config.toml
n_layer = 12
d_model = 320
n_experts = 48
experts_per_token = 3
d_expert = 416
d_shared_expert = 0
activation = "squared_leaky_relu"
moe_layers = [0, 1, 2, 3, 4, 5, 6, 7, 8, 9, 10, 11]
router_score = "softmax"
normalize_top_k = false
routed_scale = 1.0
balance_loss = 0.00641
balance_bias = false
init_std_router = 0.0154
lr_router = 0.000791
vocab_size = 8192
norm = "layernorm"
norm_eps = 1e-07
tie_embeddings = false
optimizer = "adam_variant"
lr = 0.000664
beta1 = 0.9
beta2 = 0.95
grad_clip = 1.0
batch_tokens = [65536, 131072, 262144]
seq_len = 768
train_tokens = 1451000000
steps = 9588
dataset = "wikipedia_en"
Below are experts of layer 9 (counted from 0) of a mixture-of-experts language model. Rows are named router (the router's row for the expert), up (a neuron's input weights, with its number) and show model dimensions 240-279. Each number is 500 + 40 x the weight over its row's rms, rounded and kept within 0 to 999. Numbers have three digits each.
After each expert's rows: a language model's description of what the expert responds to; "gets" lists some tokens that make up at least twice as much of what it gets as of all text. This comes from a sample of Wikipedia text that the model never trained on. Tokens count by the router's weight.

# expert 18
router:538460420521516510504497421499515424533473486467530452532486473501524543510552462509488515473518424520538467484489482522
up0:519498513468536500421538493487459522524586491459574567474477442523578458558502572466494577517467421539536504546488569475
up1:559495540435456466526440496458376493505522465456505386488553563511584484491451519512503473502490523489404540495515462485
up2:481530502515470512450528450550527531489504472466437501499445469488523549496532516485550470571510462490494468493458578466
up3:586511561492523459507466541445513507555469505485402453466498571509520514471533541469475487492512508464532461409464450479
up4:487550438525489453533477527454534471527544571466432487542540537539555574494450532468529483500526537570451447387544463520
up5:398496491446441497579484474481524514535529489532498518498513509511490499523465434507465555489470505519478606462517612475
up6:502472447552509481512500518476490511498500513477462509457529499544447527467574424555472501428465526491522558567568480548
up7:514506556530448505532549547565545482481509466490481549476504532509547467523521494516557484458555521511482510529505518473
up8:520476531502516517500521572372508535479532532553574489433573555461526473515523509498486525501551514494544506450478519470
up9:492508494547477478558495440536580448456497478458452440457520458526514540479490515503470495511490473595529472456468587543
up10:527505571473408503536584538508460547506534382487496547505480447463539506471546535481480532548463536559449494396455427583
up11:473480502490511534563461500505483494502443545470464508525409468508527496468570491399469477476467533500461508567474496494
up12:517499559476492563556526501489583474465526461493425444485438513497532531580527478486499488441513477507518435450444499477
up13:440545494470516420438504511530546566486559561525537461439427526504526474441554521447545503471478503449506512537501503533
up14:448437452545462446458544481509508555512464530475478424494573412495462547447455490528499530561488522479448469474535531546
up15:511525436505512478547457565435477530567506511462459510459491483411496558529516520492457510584498448444453523513420449476
up16:541529534516533488575465490484507495547466527541544455481486413519463497488472528537492503526449484433483594492468499472
up17:477423549494469475464557567531482485435509512551561477550573572480468535540510524531472439447504546510462569413504521565
up18:559535556511588539526505542436450497471530535451464483509471482583448427492475414432474516539502447567441466493488579509
up19:486488506511471505494544578522501492495490481536516457457545523508442437413485512460496499496516452509503522508454541489
up20:484514494453515556529463514528472523444517480497438490501542541521547458488567486447559458535477543530536490587481529531
up21:515433504500449499517453504507481520503491519434520477465509423537514481560460532540423508437440434580510462514521530443
Description: Pieces of racing team and driver names in NASCAR and IndyCar results, plus words like public, High School, Airport.
gets: " |", " public", " High", " Public", " Racing", " K"

# expert 42
router:460483432442457563508556553541521513496534462526568528509492458563515537552550491526506459481448557491468506542568506477
up0:492527455502499478538461394603487506448439518536493541476514528523521491442561560468538512496463398525539495531451521484
up1:484469452500529500433473492556486507511514488492515490474480598618525534512504512525486565449514441497517475478519495526
up2:446502538511499524510491474432496501467471529504502509552517519506533446517546483429500505504489477465523484521526520505
up3:552544501422450547537524477415448547539456509418498561490446505493470562516407580515543495529501454461494528515498511428
up4:517490519473506468483488552443509526508569554479492443475463508474524461420549510471575569523477514516460456460474449468
up5:603459531413456494432463515566476475499538477489475537500462531480532525506479503460542559546517503511551491520512533519
up6:444538478533553456515496494515562530478503581518489462549512538477595551443464538527547566524453486565476476407494474550
up7:554556493520541556541534472532469556474481577443491493462465523494409436464462429494442456538548499407514478459534523432
up8:474541560486516532561474448468505538487464529494463499479484487527456545495539473576493505520461460488517485490487469526
up9:443553515454513461491500503507551508534450541435568427476483488496472544460516522493502553547533485562540532529513565536
up10:561490527487527489529471480551505496506454547550474487434444484576506466537514528501537442547514478527502525596483444482
up11:549479483508412426557432571490442545515447484499515445511515543523437542497419495552463533473476498480521479443520481529
up12:441462449557487462553470493472522424457463531394438447475509488497505513505515481533531478510444528511560427502474528442
up13:445488535488530494525499448467512457502481462512526538539565535549517554439459503429462571507483535564492530469488541563
up14:524514500464547506506565413492540419510477422492544559486474490521492544555538518515449420454478522509445503489426530536
up15:535450527518497469513465481471463525456538497375511483439453502594516512449487474473440527448484529502579536489503546499
up16:480520440481546496559444497425557530491570472505475483489513612476574428561501525515414549455552450517505504492446519470
up17:465532484520548513519503477490496555513502536427486552534521456495485571501452511564441553480474521509510533481477497543
up18:511521449539450535544550496447479582506523437464516478520505525500529408570515456483465454474523447505516433486448517528
up19:544452504496465440439512552539445504552577538527457537516456459478526503518490545493471492487507555470464483451530410543
up20:519445492416546485510493465501483507547492490522520538459446497522501462445469532524539523497478476444487517529538491460
up21:551488477472497516528519509419502517424413509520399511515498571495540482584518498445479482508493455510439472475533489500
Description: Digits of years and day numbers in census, population and date text, plus sentence openers like However, On, According.
gets: "1", "2", "3", "9", "6", "0"

# expert 24
router:576510518469547468480402522479471448442468511465446491498479571461479520447540528484421494506559447477529489474498499473
up0:516497505469539481540486472500596455543497569505473479517504539533495543505491487547521530546557478521473495490464552499
up1:495492558507491509476518496499614418478507552606515525561462499535520606534545490482485594503469501515537434578525509543
up2:524478456473539503585541489520455458541527499545537443507480479454461509532523424555511433545495491488450503460615535498
up3:445539515487534525527542470458470508499496538502483442480557489497508531551484602536558448550538459483467455507521455535
up4:472588451485532490565486495446561556492439520488448474526511449506420472523444441528548539433578499567512520504463557473
up5:485519507481523514505561544490431511509509552542450437522468536487528526531505560500429487604449482510485458491474545510
up6:523537526505498553517431424432514522503580501462551543483495541528521471555480453457505462560530542471474434537500473515
up7:466515495482437527504469536493513483549485442566521478475505525507432586547525510528612560550517515451366401458421475588
up8:502557569523495482455465493496466461493556555474422419472450492542414482539532522554498452589564458502509544448472523531
up9:503543568527404527382478536561500473518534481519455436499476501491497538566495495558521606496539477470472453535488541442
up10:505493539451516490546520564510537424531524506499530522497477546491532524557447473484464479466493510461536551488520490491
up11:434461529472589463547536488535537548547415470547556547486441474463472485533438500442491531464465528487522513513452537569
up12:507536517469512561515422535540473521504522493482536509473576516545556469504436484457484500575469468444537453504489484530
up13:511559477490437486461523579522515463463487540518486543541432473550456541477507531508488459527570596547450487508437466530
up14:509513488545486491481511512532413555581501464498493474441544491517493475475543514592508529450489535515521495426505504466
up15:515419469505516520420515514506473511494565545568533530535457504486493514525457561576482475531446460545544524476478520461
up16:453525515549475500510476514490487592463461478548517480534482495494537493470403509506472497501473521553467442514562488497
up17:508384443498491505572446449547537450506458503490466477504560525509528476451444483498519466540465489503498528457555444527
up18:562500532546525458551490486555576481512508438577459494479513527537542545459466512463445546429451504491500427465475486471
up19:450486501507494509479516523595481479535489512514550463514463502480481488491478501455512454518411491499540525445569529532
up20:462477418508498527514490524448480466597465539455517530521459541550478418513488467562526538553578488525425523446458413469
up21:494454484477548478464575438456515567478501519486496525518548535534429516474550464523523497523511473502520515540570439508
Description: Prepositions like at, in, under, over and verbs of action in narratives, such as took, won, stand, run, winning.
gets: " at", " in", " to", " under", " At", " for"

# expert 2
router:484537540480514525547388528544532475534518522511535491505449501439572537503502548505491481468461534535496485479557467493
up0:419466530483553460459502469470418517524482554446519506527521500544528533452431513471488456455453485496503444566486546534
up1:408514539508592505555499505493468490481492516512454593557532499468520516468516465509512455455449513554445413503532556464
up2:475474532514489461571464445505581466401461442481562485511549516509528501532455530519503514502539489495588533509379466509
up3:529470463536504567445533527572499479553538482565472470463524468497523548436484472557514478509492453457513420511513478513
up4:471447500441446518468510573437533535507484564467546549501501497431591506431506531506503502527460487549536497565458540405
up5:547537528458432477560509466510548485503549434515479487464465562480487584495557433462435466520523521436492495476400485516
up6:434543535495532513496466454432477562500529519483480513503505459523487481513485502478600473583553514471491493536472535495
up7:492478462558550513550511537477522464515468463473426504490451491559459526454511563495492514491433497482484428542497503524
up8:481512523391502521551463449471497524499450488494476520543503434522520483512469469460568527553455541533498570505422500502
up9:458513503473432471477535451578522537483458426468527535507520494495500513501578431432495583472463532542465587482474510504
up10:517512482461436486518609531491416477493570530498515480522570473465485479453501506545582572475471459513449511399553503496
up11:507470496478504525473517476494491525581471496556424481462433425522425505543537458459588474501499523522545572539489549438
up12:436542543474433531503495483549506512527446468436496472493466531481523470476516483531500539530515500469495442518525498483
up13:504438481492457492533504544460517475500456560437509486450524479522483493512468524467566505476513457448557460517471471514
up14:517476509516510436511513466525565505487559473517461501438497466567507438506463505396518497519552514499556456497433471435
up15:540426474411566505519484529465463484524528490462590559529440563504554565510478484511509485544563466506474524490488463603
up16:431569490429476474586497504478526538467518519451577449450506511487562436485562565393545524500471447491533478479443508547
up17:551493502491520552529509506512551508500485417573483590546469527468516535470431503502457482554536595533517448557470477479
up18:487514549549569489522499504464530538445454429485495509564492546493493535406489545553547430490438549488556499530385488427
up19:540509530489427460463543448511547567530447444478510544511480524510565434475512390489480520476537482526416562485492507470
up20:463488534546496532528591538521495520509473478485547482559462508491497504451498545475530539501531481417522482549485503489
up21:520462460533510455454418531465460475552559555541518518495504433482416490572478484462569526518529530540477529509559506532
Description: Digits, ordinals and words in album, song, film and TV release text, such as fifth studio album, 2008–09, twenty-ninth single.
gets: " ", "0", "2", "9", "1", "5"

# expert 26
router:508518500463536481520434467433505440472475550463497508512490508440513559460567520522468444479511524549523510467472544520
up0:583522559524512497485422531478474524512497499560514499484482484540469487511496478525437501551499464504510594480523477478
up1:531594462518445516539542501527464510498497475559517536464567470511482542454501506536541536412510500515486551506476470531
up2:588455465474562438435516503522479444558597497452491496506507491508462496575555420491451462523549468501482496493475494524
up3:488525509536479555498441445511432525521523507442508525489484459495530465488430499549490498499508470527506559577548579479
up4:509560516493541479499577523541470550495417516561546483529501491464425481544515482489529468517528540487568492484514550466
up5:475546522547495494517559550477529449540575588577564429527492509506490513553447474549502557477441524481589546466476478538
up6:467553556499444477548572513498447572518514504533491487445404452556443481502494488478556526544476493489535494470582464496
up7:466477525540487476411431478470540460562506531463491435528577495517490466514470523603467524451449503566556563479480552430
up8:476498568491505564515556518501521506516486504513432520490541544506493476502499471479575527555495466505480474535509511564
up9:493476456499512545469463517492492469481545517431533485495498468501451599500423451485536535527485499511480482506480502589
up10:498546517412534510530489490526531476464509486576506496444514493503554539544525526521495526552550497565515451502496480513
up11:501498503529418491451563525539528469458590432509557490493484452528456430461451479575489515500505512526456546493519461524
up12:529564492450468515519596485532466479523526518492443509483485434498467528442529455512395484528504481509435521492497533464
up13:459457491474505537454518492471566506481493467523556421471497444523425544559480461501477545513515426400468474480474522467
up14:491511463489475466491512528451518508428484478487459524541491503533469493589509548549462536446472559541490488463470470544
up15:540517505525495524538551471508507523473493520560553523538503513528523522523564565434449471509572583495509602511492544399
up16:548519481471480437508549576457528510523445464479566467531482458514529552536454556521460577489496543489551497581497537540
up17:486448508450490469493535438499491495442460503512491528529529485512459426476562531530513463499537476535517445464498507532
up18:515459466478552553473539487580510519491555456476498520498469556535490516539495547454485459534534495469495509556472552539
up19:408538512496466476552435533572508527523523569545484550514479528503507463517541523397524474549414525470547470438526550453
up20:450420513461480456479455450528399534524484554632433488514480478487566501509507531555530466540456501537431499490542530529
up21:486503489418491514502401500445481482460495454559438520499470513520432482473543494475470513505555480472542524477488550530
Description: Past participles and verbs of naming or saying after was or also, such as known as, called, described, reported, such as.
gets: "ed", " of", "ing", " that", " known", " on"

# expert 14
router:479514478503496565587428533561514457510501515505585502463566455473574518527469513555518541498508509461510444452572530540
up0:395549439513540540504539449470423549512510483464524524496568492543464483529445500560471476540423508517511473525530512536
up1:497472532426538514456518485490520574470454442517494482466477499522459502476463450482598548533495460579429511458507478512
up2:456448522492507512518482475565535468518473518475536448456516498549592514452530516518533572517495442454563490453466508437
up3:479484509493510485501560497484514530474478504543519440448469505576520491502555461520479507455523520491479488433502430476
up4:525489515560454475480496588545499461449553527450449479545486548482513446483429409480476474517401492489528475567509519541
up5:482450580386512521473511586536503501520519434433413539488429391491483530475457563485483562541467504505501518473458558490
up6:419526472452599541519581495447529584534509458466497515455530498523490504428461452463467464469544540472487496500551524426
up7:466535516510522492440473504564551482474519475431435474547432468513459576568532513482552460463458507574576586464498529532
up8:494537486469470471488488477489560473568477481525507446476487459508560534521474458465527486431488493543606489486500476447
up9:535485480515484507450456418492461478451520479544484561490465456512489493516517542567513506477437507519550534440524491500
up10:526467538486484514483498530463640438484477503501471503521518562475533479427435457502499511544443471442425507534482455556
up11:479454514541497549576505458472536462474511483492490530451430472512501460490517506575499521549508475504475554449503461536
up12:510477485500523495467548490516502505551451556481518464488519564499453526511562467488592484495540489506483486479451461473
up13:507465491503515527448523584533492535536462525537521503503468464505480514488444519483604513555572531500476579506505442552
up14:483556494517507479491520504534478534498489505582523483468542533570503465470462452464455524434462553509510515494486498483
up15:488493538532504490494485463478499415456455529547457395568542574481490519475503511513453527496466463574547489494475532493
up16:546461495536513492446544470464506502517527598480501508500541544563518456563496567479554454487484447503495549448504483521
up17:533490474460502520444518522561536557521463523514458529522505480505432517552514527516445480471434511514505450530512474518
up18:546451487434484442476461454487501478487453457550517452425511489474496559456488435505457495485534491497439437475587497477
up19:533542440495572522493494474529560551530491564569459453530509589531448547536560526483474508503492513439429510521458551528
up20:507459476536500507568497455528569510456460582519478497459430498526582495517456427550420529512525503509546483487493526467
up21:535496442532529527515462557538543453473506429402506423575465526510463535548529549508433495494500491570467433572467528501
Description: The word in after sentenced to life or seven years, UTC in time-zone infoboxes, and digits in election or squad tables.
gets: " in", "3", "%", "1", " UTC", ":"

# expert 29
router:482476505550492473459510471383488500475521523453518472564532538463498460506575519505459510512474424515513469444522474445
up0:592450453557557470474482511555469505481507482461523448511516546523487577526483446451458575510516534464482479530571459485
up1:508533488520496570448510457471520480521502500433466495478515457501471546493554503495544475446498500532505503518580521476
up2:528435458501457510488493474456531508560474529450420498477511553478526490489495493505544587490530489511464476557486444489
up3:576460466489476488494520526479464538543540518492488474525484516502465432547517464510518476529405481517482574517515467527
up4:481454540498538518503606548489524529454510442471488481494506465584506479416476429530528543457471507504587471466457465510
up5:517454562458497452469510516562394478452483516394479488530464554497501482488542534447492493436468507447478449529451513567
up6:586472520539457501519557495474491472565520473447522457515556496512467475488550503458557494623563488500428492510424520460
up7:485612486519548527522467485447502511436490466520488524489498466526530490508477559512499459490454576438538446536511472509
up8:494468508460439522504478436536559500512530481503500493521456562481522566580426510574506566553529498521509491546482478509
up9:544460462493505523517471464493416493519422501440467472481470467491481534518567531493464449476449493495483530562496525500
up10:541489551462446489515529538544520499529446515529479511457501529511526552491443554496580565513518504512494534506517502515
up11:496523496508518514441508545545515550522472531471408470470453414518462437494514564496536480584475516456528472522492498488
up12:494556528530384527415520518480537502476507475507459522465499429529448474518518490540515568463486448438455488484534536496
up13:510500484460523456516519491509532497525456466565536474465458423510527483436471507491481504435502508533495613524563477518
up14:466446495471453504523500456518525427503522464455367503519481500499472518541541509521581493470482446532492446533470464514
up15:440502492490476526519409478460518546542536484510450552511532447537572445509460476479547456418497514546510523560557510524
up16:491490381466471580466441505566476527495524515473530504590462513476565479529457503559515424517453605501542522554514493547
up17:490443569359490495482419475475570339487422549507423531478451558510467541534552537505500461499491486491542469491509457538
up18:528469528511515472511487468522469502499486596511548484506515502539504517526488502453492461504435497546447507433522549530
up19:544504435511520492517495523487481562558473486486437493489505619472451468467521491466524435447496485481441490515475501503
up20:516490510475437495490513478449454477408429531496507554486542530521495475465531499453444531480526506483619518516471398565
up21:530541501518485517513556429505410565575429471481493577476447546551529463462564542466470412523573491410514458522494477496
Description: Commas after words in lists, dates and addresses, plus semicolons, dashes and ), or ",: March 22, Tejgaon, or ignorant.
gets: ",", "),", " –", ";", " the", ":"

# expert 1
router:511486459471491582523496577545453512478483523473521520448491541572507446462499476489574523476502554598449527503484550461
up0:554499526487489530522535465492496469449495511511479554475551549591436616541563494490497594480471469552461528492453459506
up1:452496476456439497466526508517504470478461526460495404522520444519556489505493463513515504576496538512562520481545550449
up2:408498489424519514522472453475496475577557525523520512437481575414535541538437480502452513417583468479511529509500547462
up3:557519556540456483538480464417440504528514463553431552506474539549523537426542547497511475540474504528453545529525546416
up4:548506527476551515538467502524511523527470494489564456540504549539538459484479497472488522436469521475380525441475415442
up5:497558520457541478508465516512531465486537529488531488495494532529564527547545470485464489434614509477427535445506551453
up6:474489531431513472541482503520542493416505454472531500499507496527473548490510593541451509460411555529518468557538509551
up7:409555491510471453552472455485501552546508542476544517448510503515553445391478395540486458457559495523536502493422463503
up8:454488457396560502478512506506413488481479455487506517532473538569442486571483544512477522544520544511395493560496526532
up9:547462507443519496495515458500495613540435525557547502470500515524544516554492555468484482550421516540507460460526484461
up10:559502492551508479559511450512478433512481451476393512525485531474528504523528535474392459486505520507450486447557453423
up11:504516542515476506525458389534541500476461512513533521496536542568417527377543485538441484494490445465472526475481522460
up12:477520503494496463492527551510434442446494542543482540551522493543501518569593499584531501523515513537485489522536517590
up13:459615526555477511582465497485484484410523512517559479549568481504572588508574490506445489505482483476523555573571490521
up14:513557493460507450527490508556463487467585476499512423539500455467497457555477573475518438472478454513513540502479452499
up15:568556484519484473443465490477518471550500467496450517495492527457468458485503521533540474509607395470496505515505478469
up16:573456530523498461515576536509493544605469590536541505518537503562492547468513521509496432563484517393526481493469548504
up17:553546468449502480515548546532458494507533494490553515439543538501497456573510573498415558471537509543463506498489512518
up18:591495509482485502466453462546486530495529534535509516519445504433452565530511502478529542371592543458512484501561571539
up19:531517552424566474501406440489499558455468479512471503535530556511483571451530509506519530454514509472526483479456568459
up20:570507488547415498502515494501468498509537501525554542481497517566489588464530482521483427537529507491381479502424602534
up21:522530473553557474491470522523525492476536516575466475454515489573570446532488474480525536469499523498531502438572498517
Description: Digits inside years and numbers in dates, birth–death spans and sports tables, such as 194|0|, 1|9|75, plus lb, sq, aged.
gets: "0", "9", " \"", "8", "1", "'"

# expert 22
router:478499407577482515504493539495503524537561518417525504495524606530497444533506533470516518520487455436533481494515538494
up0:502423495518451508560516559584504520601474452504504478498412510449467543490507491528481484527498490484482468584456532516
up1:494511507514491547436486492523527456489519427560477475548490560444496500543448446601569608528535525524509432473513467574
up2:515549509420513467418500448483464513473463525484466402496443398483456468396461545534535494555576477495483461424496406533
up3:540514568514568493547523565500480502547507513513460435510439497529441462509552565451575486492516466598436436529499493496
up4:494484492562483558550520548478534510530530494409499421512591487484528561507516541489534526530480437510454399512498509434
up5:467519507453480541505517518491525532534527439481515462501489543499467498500512510536478557520522497542523461472491501573
up6:484527451481495482528468496486560450417476510458574479487550471556513517528473544607544506433604484519516529412524525493
up7:494491496498504499488540530475482534476533555437498524508513482499520596452507559541423501533529517493464524532432495538
up8:469486472500498485516533486467466493550503557412466506511529483535464493546520502611458455474460518564516452528492470493
up9:467490506494566517498552467531484551507487552529467534457453495462460577501527544541510511454517499557490520407542503534
up10:499470554492490489452516544463485531551444530505501417476548551535477424463503512523451483454422461483407495445478519451
up11:593445501529541564463480534489449469521502540541529432482533513529457485503537473482528483475511562501470533479559464388
up12:487503553462483519445429427538473501541494565505506507520548548507491546509571434487551527509506524518467476579418483473
up13:537468576548447520468492460549497531515502477506494579502511558493516499545474469453475485440478491500473505577480488419
up14:554430508539547411494469500449468485535494432605487484519479532514490545484533488488504513482585507522492489491485493534
up15:495527566464465516566558452512474468497481489505519492464520466499442534530457547601502436469607465458559440460495471498
up16:506498456532534469531522547521533463493500532529511442546517431570470493513468471584404554450449545605491473470528445523
up17:466504514541557460494517519425545520485500467531430555520479370478459524558527542515510451519478483561460493524493520515
up18:547455488532502504535425443543569452612484473648536538524527512447556484454609466519479494398518517509443515550562449523
up19:542465535559551519546463451440468521414548485504459532495517432482471504529560400559525482573472499478522450543433481535
up20:502494529493540446530541520474458498525584545462534458477504514492515444572450464461561518453469454509496521439457510512
up21:513541538522437516464533425520519556488468496511475538539524486523509531500475531497458544534519482548505575446492481507
Description: Linking words in mid-sentence such as and, of, with, by, while, when, plus de in French, Spanish and Portuguese names.
gets: " and", " de", " with", " by", " of", " for"

# expert 20
router:520518475471492542474485557554457471520548548386470488390488489429482370502551423522478552488469513549415485486501472472
up0:466496434491532503501518507465552430439515513467565457433454521535498494462539508491485518534494465468487576535517519557
up1:517604505480525536514462415463483440517552492517478496523513501467531474543505478466518467509431478484479469456461489498
up2:515507508526518515472588603423521497585598562477561475482565576524480480496481472517463554569529572412524494520517493514
up3:503548522577487504582477485495587498533401591474506497456438544507456509496470470498508430518534500355497535506525530511
up4:476467509509500519580463449427489506496441468432457460547489502508513512570421522528538515438536556464566542489605431523
up5:504537502517512547449411488479537508460505420507518571508525449478536505503513509550495503499458478513529463527508533399
up6:474470488528528508496530476478537428479485507498515541441423574522476526564444492490500500497533469528412485540542490488
up7:418482506476473490560469544521505514523546554561547485533521514464461499516482520559493470548516491484412445488496497497
up8:513531455506462492394440570472576428490451562498513569590530424497466476486583519479454534474458463398490526464515579497
up9:483451501565512497518518547506476528554453530460575506474480524488488479518476602457485507518410455541497501528497494446
up10:488424473558497499487491522512526510484393515447526481507465495551542460520404511486506513472463493481551539470499539516
up11:481502498434494561472488454554490552470438441537541479459489478517520530444533543510453439556540477432481498513538558544
up12:567485485440469508558529527502463495513461463583528595497540468434520555560539468493527499502514556516449537469505516475
up13:502506497414544475472448504465508529553496496489519450477500453516597508505456493489482461451524442534549505489417461476
up14:516540471608470461457525430544488473497447484504453534487508498533470485508493406504534440509534470489547462498543504571
up15:564594492508538540550551460576476478492523543498386524489519499501528555504510479489461483515532536480556545441453453534
up16:579533436487498478547545460528441491479509500476446554469479455543509538434503504446500436457525529499500548543536594470
up17:489503494511416474481510454481533510481499524549433537544488541553481547513516529559462515503435496519537478418475476423
up18:454431507502524502467429424498540433498489497515554549483521472498447489513545470469512471497448522515537516502470510552
up19:394561440592512499452458459490483639585555535533539527487511540505477529531491537500540510570524456511480501559492537515
up20:519545513521466511487535561507546519536479496527430536482540510473502512459536492433422472426481481535464501485508549542
up21:468451531456525505543518538565512449453495455554464525527455452568544505494495548433500475509555558482558430552553524470
Description: Single digits inside numbers such as years, measurements, ISBNs and match scores, plus sports words like scored, career, score.
gets: " ", "1", "2", "3", "6", "7"

# expert 17
router:466539452503544510522454546491477487485502541493516405460558516470514472486528538512457521490429489413497532550511481456
up0:525532509483486519429546516581514510514481524486431484537492448503461538521488515532527515660558428455459513473582495485
up1:552471545499533576508478506482566441547449503429544451523510494507488480535454547487567533500470449543527516448567516518
up2:505504542450485504474464486502467498532452514508385478451486473493527503477536555475483447556498433496577468506490521508
up3:449536488467530555548552460491504494533479425504526478522521519483480506465526516470452444457524534500546549529504476460
up4:496466501499578524517456550510452570499464440505505523500536428498532536495525512437538469415529536497510517485578555494
up5:500490507448472526552513531531506538500544451491435483514487486466515557542512551459529508524554454452504521455568556522
up6:474488479492509474509514438518526481551425525444469509499539567511563539459482450430466486483548476542403457467447442483
up7:465526486487527515503525439509512551526468444510511573535540478512466406522509461484523482494556507504499470540586484578
up8:570497496504511433463574508496539429463514436576524465533487515506496498426512527484541524502477532514527540486512539515
up9:479510542442512528511523500493517449496489484473547530512501452513474490492476485474538465521474470490537561473529478446
up10:474530547467498487471472510518450489473505526548505579467545441546569550465532562572461515459429496527485540419520411502
up11:450468547525505509494565418519515547499419547452508473470489511509480466445471530574493444453522538470519459486510627517
up12:507414504503528487484530434558462500562477478467455496472476538537544453537511513481517503504485491492424467423525548505
up13:546457451523552507501392465493525481556564465447439587545468484572516539446490506495474519497545519468518546465512497503
up14:504477511432511516518454555497524507461472490552519526503507481472549503526447486451489439570505518504538466547461490496
up15:479469490528522480532462551496522507478421559489513483431491445516536531554428472491546482535510462520435457478562581499
up16:546476475546486494477506563445523524530476509500524572514455437490504447483492489501523507513416549522522484480444440559
up17:507543467522462490545435474526473482507487517439536530466450482523502509545462484505497484551447528540534441489536494453
up18:513463492389461489510567442517505535458528474497570455489524517496472479491499478521586453537522456495473440495561493524
up19:507463466513384515507537490534399524497584527497516483496533485474487485497492551486498521507512461540526427526518607469
up20:479539500510483493514572545474560503483494533490520501519528493503519527478438506566481508481537450495484506511442494434
up21:500491498439480534536528424464433518464463469513432547511444538487546508559467467529548550475515502540521464471514452510
Description: Forms of be and the word as in running prose, such as was, is, were, been, being, became, as follows.
gets: " was", " is", " as", " were", " a", " are"

# expert 23
router:497502445480546537460534548482523474521552497564525554558494540465573497540454490513504519448419471487523479550522525497
up0:540542511447442456510507477465494385553466532401515452488491514520481495477498470492547515520561458461535514496456475385
up1:457518468473426490497488481436486535507512518468449424525502487496540526534471510491478478470418512531567471542523470466
up2:463511580553372514467415572470477427479523499509559528514579489470501401534518500526611511534547561475529453430600473487
up3:497490550509474483524441553520498554541506530496454518511482538449529483537545487432448457547547525521496527457485445526
up4:481405533445475527475485475483443451463498449543472494535567484480582415475515558506532425581489505490495492478476578500
up5:491524535496454516427546499489526467518529517494489524524560414491478495492534472496542454509554495511529492472477523495
up6:523446548480506460482522477524538508427498503498547505523479502473504462512464462544489542581399476532521489493496552520
up7:498506501569503534482558562510554558457474468481468554489561491466527421451501514453453471511508530490551496489523482431
up8:539569501569457552518539520530482460476493439479520485516489559494506460578478470606552490554521471460512513511456459502
up9:495537480563485506466523487461506501575389436484485487441514466518504531562534473455501485459504509459531491567548488455
up10:476534513521502499470545468525471530522586505479514528501554503479515565507580516458493453451480533583441473515418466446
up11:476521528553492478516595478493450440451442412476563535428500457500583490535510581510451431502483427496497528496497479440
up12:550478489529454488541450507582542436478489506538509499522514557528521473483492418498549454486463470514509548525452450574
up13:520515483505497498532539489482462468463442524470526409514424498515539475589486502458604580527460474644498481526498497454
up14:471542474470501488585455540502545587466492521481524514512559498481466501469472523449462541500557534515470472489539399548
up15:471539516474477469547524490592527536511502474550452504493548536503523574462452466527536565455420488488560527506462504496
up16:562510464456563457510443429420451484490497486541530428537511527484512493419508464477498411452516588496458437538551477533
up17:551511524431510495521557473517440431416423552514510466475466453532492582525531516509484488520525485494501457505474552576
up18:477458488498524548458461495542504505515550511532471451493449488525509513477493515476466500539468528502570463523482433487
up19:583472489421493546578418445413536444518502540497471487483519498522482495492503427464562535511574478486483501510475474463
up20:479513573587482448544496540557564523484544479520510526489523474492568492451577533517467521464450508521519546526551449508
up21:541494495487605473478501532479453490442473461462486541487545525513558430553489579570436536522426532491543514434532513431
Description: Pipes in stat tables, plus descriptive adjectives and dates in prose: wooden, south, bronze, white, on November.
gets: " |", " on", ";", " the", " a", "|"